python train.py --n_layer=12 --d_model=320 --n_experts=24 --experts_per_token=2 --d_expert=64 --d_shared_expert=128 --activation="clamped_swiglu" --moe_layers=[0, 1, 2, 3, 4, 5, 6, 7, 8, 9, 10, 11] --router_score="softmax" --normalize_top_k=false --routed_scale=1.0 --balance_loss=0.00247 --balance_bias=false --init_std_router=0.00752 --lr_router=0.000978 --n_head=5 --n_kv_head=1 --head_dim=64 --vocab_size=32000 --norm="rmsnorm" --norm_place="pre" --norm_eps=1e-06 --positions="rope" --rope_base=10000.0 --rope_fraction=1.0 --qk_norm=false --attn_scale=0.125 --tie_embeddings=false --parallel_block=false --extras=["capped logits"] --init="trunc" --init_std_qkv=0.0401 --init_std_o=0.0401 --init_std_up=0.0401 --init_std_down=0.0 --init_mimetic=0.7 --optimizer="adamw" --lr=0.00105 --beta1=0.95 --beta2=0.95 --weight_decay=0.28 --lr_head=0.00567 --grad_clip=0.5 --warmup_steps=356 --schedule="wsd" --decay_fraction=0.813 --decay_shape="linear" --final_lr_fraction=0.1 --batch_tokens=65536 --seq_len=512 --doc_mask=true --train_tokens=253700000 --steps=3872 --dataset="wikipedia_en"
Below are experts of layer 9 (counted from 0) of a mixture-of-experts language model. Rows are named router (the router's row for the expert), gate (a neuron's input weights, with its number), up (a neuron's input weights, with its number), down (a neuron's output weights, with its number) and show model dimensions 200-239. Each number is 500 + 50 x the weight over its row's rms, rounded and kept within 0 to 999. Numbers have three digits each.
After each expert's rows: "mostly gets" lists some tokens that are sent to it at least half of the time. This comes from a sample of Wikipedia text that the model never trained on.

# expert 19
router:549515429482435428503524399460547426509531435470498475452598447462548568478499548457572450478574467496488636449447553496
gate0:545551571545542451546417522446533455379547479520516483464456558486573563467551523468484515503508476405547471501526494460
up0:494472499556399446576558434658531550575539568507458403487516429414496507524444498556499551463515574563419459496522513469
down0:520384480448476494502479538451535485532580455439484542540466489498517588495415675457535494503396478470452532512545471494
gate1:550575507405437486498461475488533507507472499401460551455472528509548424476459520514464462489501486508502573557476569459
up1:566503489540586557545421521427393477495522420494519527521464548442451496530530530584533537501565541567371521600510455589
down1:513728499506620494471504461493567503513504493448475494506443473505567516484466521507518559478457479509532556474509539476
gate2:567571469456543530587554445411488479497496525437527420530482609595514548509529496424562476532534424562580477577464496464
up2:492532570445563603595501518555527445521468464473644542533531472538502512512525529551463424400517462462494485473483560574
down2:472521566485525462515484401485543490487563413517545466493459433538433498438509567430529543495568489522455592435500466495
gate3:512516438482495387474419599436520537469472448478478537528563496539452601526582574472444558521492419537431545500536447602
up3:486432490488598533571566392571464476590489527536505475549546407409582461477539441574461392514513598445553441519531529441
down3:480345551484460514528494460531492479514511465383543513416489545480521547476559777482496530524474431462511544575509503458
gate4:575554516437518510456393554502499520511539481449377519551447466544546561471547536414438562560458413491509506493481526543
up4:499528461462487432486522444441410449454501458340471463520467489493558477489492597464429517513472544370426421464501576484
down4:544546469577547499557509608543508446481526499486512549453532610520473500524511567477463434557578499515528496543449539520
mostly gets: " \"", "–", " de", " re", " un", " De"

# expert 22
router:517549411613526555501506496530522563472505548485519408490488473490580478511506470523559524502427511518467419472419537504
gate0:516517567560481485484492565479537510455517489515486418507425505533479436466565561572516507535580555558588425520473511422
up0:562543447513525467487438553562478534487462487489527431468411658451554385448529559585534566530500484538550462380419528508
down0:470864470545516465413504437465461532473442546345454503575516478467469502529511717378529555527435490544477382426512492493
gate1:401446598408489537604474499470575486477460493503540484528453487504472423519491471522486573496460560570467474519602520457
up1:507508521542506476471444494453441575532456554472461485659474536557478468544467535529481457524497522502438516428415475529
down1:396528522581447479516485488459585424462504507512553450514486591418561430483500546503534458544594615512463511557475553496
gate2:633512495489508419519532484610504486530513525467491568531535486491590517491531434428544422534502499507461586482371472503
up2:611526456521548476498578464555584445484482538501435569486589519476537589450448407494463437546527479523389488450462478523
down2:469662549507494486465616529444599513509537446550521577421568472520478549500473588443477451471491484532544495537466434453
gate3:497546547533590531513417516537443505504481390505515572518409556399419454537551548441453586512543551531455492461540456465
up3:454545470448550495544463526390453513474400527492572529546459482403475496422549533473533513500532540543475515492485539511
down3:468502499517522485501539492538457509390510526423672454475552524458503473521607639544531394459576534511475493529473500487
gate4:478526482487342414426427498538552464476499557471443523508529458533520592419583418480452540561536474505575561482445534423
up4:505559514429477457494517503492538532524388524443462435446539490534589581490489523415483626459542401432571483429413548484
down4:510611485506512548485495422419573556531505542514553542481506525481462534403429564472478440531519528570465536537487532526
mostly gets: "==", " ==", "\".", ").", " ===", ".\""

# expert 1
router:535514495480414374454452388445474550469526528435541442473555581487470490509533483436504455496512466498520489454449511415
gate0:544413536458447481470533467491383511537443577641501442504462499521500511427552500475567414497469435546605504537468445433
up0:499490480483432465501592446470552446483395571585454451449574589460520545441520446464522468555572448552407496506420498470
down0:468332511556489533528590483525508479451496532539407622493477491438473562578459421527540571458571489505451558551539405473
gate1:498560459551460455517526512500481494463430499484489465497522438462551536584529450536380515549459491545495448473535473489
up1:571513505530477494467436583529538441518431532413502422526468500494546484482577474511423490499434363490515491559471515387
down1:487549442537469609497509565594482654488598496554439549462408559578540504480397475467554559478526520429549527528540478433
gate2:574525470450519585536533483627498479534472484404564573567514483432481534440490459497448463532473477584591523449444502502
up2:508497517485413483490500497501528528530467516438550426576435417475516551502457486530400481476481446495530473497361499519
down2:488590560546518493406609415474540506472420506425474502525446492473469451544479511417494461525561485499481456474485421600
gate3:527501451485604536435372518469488430527475516467461538543511539570446544482521504456527506567449488534566517452483520580
up3:537527531460543464407480528481542408508437568489504596460480509523467532538564521531564546525389524535492414462579482552
down3:581623441484557484525485578524490481527447483359520573573532505475456452439439512404476527565525419424587573491465486458
gate4:586525590546543493512520488579543542475470504553412519495368557397521551606446556511417594487467557528423480483535516532
up4:435436541486499533556600495561546521617564525544564434546526484507486463489477460545513445426567434608560522504535501472
down4:442383466471479576488575584524481509558505404462499448487523411481530475465478500551415500535452483464522573515463574480
mostly gets: "|", "=", " *", " CRO", " ITA", " ARG"

# expert 12
router:414524479521495588469469474528488486474507506494435460535461458444559561511512491586582490470547516444572459490562434448
gate0:472477480565423558562487508520613494424522495533474443428524545549497499519418442454545505605482515504509475483542509434
up0:535556498487497538555496477454624544434613446560450458472466521486431478490427470463517466580457533479502518442536545486
down0:506541443510422408498555441556502457454487494512433488558515527485525502557542459594475479474507440489487465516526439490
gate1:420507570423470541538565475475535482487563511474481461451568464510552506495505563426475469541468557497474470483522511490
up1:372470504394409517525523516469422504469493549522635576479503493501571465501508542533408445565605471559533516468484512409
down1:471644488489460584480552442431481514507497555444567507559555505359466469511477659524513557503529408487540421556527490565
gate2:470523602568525518464428474455541560544450522482441456461444416501524574611423485507608460514429489481524437515504464449
up2:529483425581466496548426492573484518513457472461480454492460476506538451559521574471517526561493494475462472503568473447
down2:518640522509536535466529451509537530528481483574529409544502474474489457454406556583503450433540585495452548549479549505
gate3:441546474375485516520566538450636435493577569445573519446543461477529506532468499502500474582513484436569511470432522533
up3:462573528418425491572477473485501543437466543466518516497567510633395494540464529466465502514506613480592561503432486454
down3:441636505586450528513485477533509466480531507502495457584425452422522560504486462559517417551481403549494481430528492584
gate4:539498499520471397460553391579448391462514572412453481595650569474565600572508549540527524415453523416456476403488479575
up4:496552500530416510349448495429430419443560455415459447517484564495464481577453517498461549408450450428540458445604441495
down4:490519522448482470504456532484489457522498501541471461517462586417405507478443657535451525541464556549522477511539491477
mostly gets: " that", " which", " where", " who", " when", " while"

# expert 21
router:477418542428474468523531522540447451545521572541555606428496560519537537449511545522437453448508540613526534505546513506
gate0:503510591501546433381469485521570500551538483430406522414526517439536502448540550408456554431553547552520508520412544462
up0:488525487490488551550444549508529553478451521369444473529561560502452432498490487531467398505520568467480538511448463478
down0:534454496507520449438493510523380586575597547470400526430585594583524527466523411577433533365640489479492439467503465505
gate1:500494498510510459570500490514493525510423383564470481450538495426566503482502530520521460517534506463456392589423534519
up1:491496488435528494562553530487523479464406431536511533407555519542551518465432464467472557503516476457436451564476528545
down1:573570479569588487530460548481436454453480515468545464547538358399516557519479554580477546488566397445559558523486522553
gate2:563519528425470503472550459507472486439532584457465505402577516477514449445540517518453473423431541474447427503477487515
up2:493513478540578475556439467617571525496428484563560448553506435442484552518596513557515570489544536448409497574484414481
down2:551479524493503525520473458481474416518459521579432550426438494444557586481498388398532539440527582451400467515595530604
gate3:490505483506466493559570527386437528491594536534559519460451568519480489472542556431505498484531456531470428439529488533
up3:556386457509573540573547601385574571435469533420483515464547480448451512472560531537436475502493539502536526450474553507
down3:518572577540508443493533543558589423392447431503435506454539518451546505511529644462471578532484475419547526562460527532
gate4:473479440536408610550522443511460471503536543494414505533484566391530472538416527482548514466423452493583460530583458555
up4:412502468472455620499513510520478490494529542486457610547497592562509574538455554432480468447504449491587475514595444544
down4:457538525436477564536539520446523486496530474438513516515548447571487437585444539585536457554388457470524492412485494543
mostly gets: " In", "In", " in", " during", " New", " within"

# expert 5
router:524488429463489544560565362518455473398399445414534452547509485494447475472536481427451371474584458491430495564540492503
gate0:466514532395575495452583408560480435453486651495478497447488480502484444507552534446498535550454566502575516501458619488
up0:451480528416494521476505426469486570575496501520528484513527553466442512612534468467564536498514494491546476568484567519
down0:528697496430476484571427514482509461451489519464502443455567601539479482449385589377518458537536554455541521552455479477
gate1:427482507506469439559564543513536521491531489460414478380475501503459467353453392559573471460442409428573451534522438502
up1:420422418383502503547609510438410465436449561444515573365495511501465436453426512477491500435510455432520460489542422544
down1:492383561466474444539543547534501442564515475523455543452503510569487516444486426482560587492534483515530564534488507538
gate2:574401490452527442462516480418547573512451525512484504450507506522515495410462461530498592465514410499432507482454490562
up2:600523503480509482443491507535495508424455540477569524479525529572542455433393519446425490482504445449431479463465434455
down2:577496625496501485454557519551568456513568576437509465542507480472523619524377561459487506421482541519482469457489375536
gate3:564470499495524385474461472444501549536418556506594520500507484509483497419548523525451462523497544470539549498555496559
up3:483530599475528465467502487541532420487541603471490457574475485531479432514397490565433521468476562492493421387493529529
down3:545543518518498513488500460626474461566450556445517441501509495566474474456435582523473511395486563443474522489541546479
gate4:449484510543472506392536469548475505483454524456474583379408518509453475411427489489524496477487417481474627428524489510
up4:435433540449501480444463485549510505563506559482536527536503445401480512587570468481456488581517491608495526451520559447
down4:545567512595482497550380594499475481489510442468601531569487522444571498503565528457476447493426490564469449563473520446
mostly gets: " —", " TBD", " ARG", " 13;", " 5;", " 1–0"

# expert 18
router:533495518541539581537507535409541468490502449452431546545519428553569423559494542512572554551529493525557521452498523501
gate0:551510495423377457590510553393521464518369603481512507570562542505511481506460552413448575470414509439455523500498506470
up0:545581520522434545459432422487491455563458484480530478452519418431471501428522494397434421607511446483435480531549488525
down0:465464529613500574441528448541543599487533511468512545512498474573553495563531529458539499492487538459610465487546449495
gate1:580450546532507569497509502395593474468529487529432473403541526500505427498466505552573549453629603541553522559505526589
up1:481525489510523583513581529391536467422516536447510514373502423614474441487434552534558470558546517473531421558529479571
down1:481338483514450508453536457515502370493461484568541576427527402564486500484484471508559593389558445561432496585457560511
gate2:447494551499499483552523526471454577533549443461440592405477494495458507513533502480490513493512472618631539544522496471
up2:484458522576496525606458486461526549484451583456476537437508444500534607541440499466520586486537504522546523487566532467
down2:494502481479498431482455425508403518440472469485471496434479464621516466457479466414485526477518455463474547526578478536
gate3:571475466562422494626547431559517577527475491525550535573508474533482579479511402419499480491486563517485523527486509440
up3:535456513491458551522586382443506562592489557492526519479536468536568524565443457492534505525565518499510522460523499475
down3:491538485477489394546551446536448463548565440535548449560432521492452444432517462443420491570564491542473519616453460541
gate4:462396512534566471532541597571520543595589482508481496493496522448546530420446499557527491591456482491637602542515502490
up4:504493478555569487493539466501514496476504474462503522487486574483514481501481500498528483543379489528561532546516527535
down4:500455507515532549525483590499503441543484379471436550559428526518554436558455527535554524547517449420508513507616429560
mostly gets: " Clade", "\n", "---|---|---|---|", " Vice", " Occupation", " ="

# expert 16
router:452495539503482430551418487555602564433482515451431447513568555519497479487426554483457474524452574464597571547464490526
gate0:503503417365450524639542491473492480477425527479516546480445446624560518545450571551518472475570529454558591432491467514
up0:502480485526413493505474492470538580549509490497479535567485446508483501533535466369464546513426473521469467451510528409
down0:494404556571518526486566492444610440412519438510431536498411452482458567475576498481492558430563494454419517511485496452
gate1:582501520497393535473518475514438440424524521478450531476508543538525509444494503477530483590592501501426506496545489596
up1:561508540476510589464468433439480594531486556450535518475457550596472542494461538451490504438568497515428535512527632503
down1:496620476592505531424462547543536579486424534456540511500450537474449477456489673419466374538497571388457464477471528517
gate2:435426479513477521516457460531481572542500538549501488445525545476476468477405505489456507405537594491596544513516517523
up2:404467477450446489560446522551482522522490540499524544455521514429493448442440496486405499393575565513544528518404566576
down2:606443504509446424450534563608502525465505492577526493471457545536526524453437479551545488526534545432465607612404403498
gate3:542474410503488422510514580500520475503519484517495456469440480447481472533548491482610566552478481568467555572502495453
up3:548506478419536487560493580524479554531496426476477473407432597468482476563469532493558500558552458550531528595462473458
down3:470490465543509522502593502423503528611587455480509460597516443448571548515419497429532517500528380509457504535475521481
gate4:478469494449428507367540495498601433534604532425482518547465539473495509497556536373543479462440536491481462458563549475
up4:593477446482569517468496487461498549531542462468406463533540511507496603504453547384460512547507460553441578453554454545
down4:403548536461535569535458507496509495422541489476542536502606468513465557429591625466516472523567460497517526546534504497
mostly gets: " and", " or", " &", " but", " he", " including"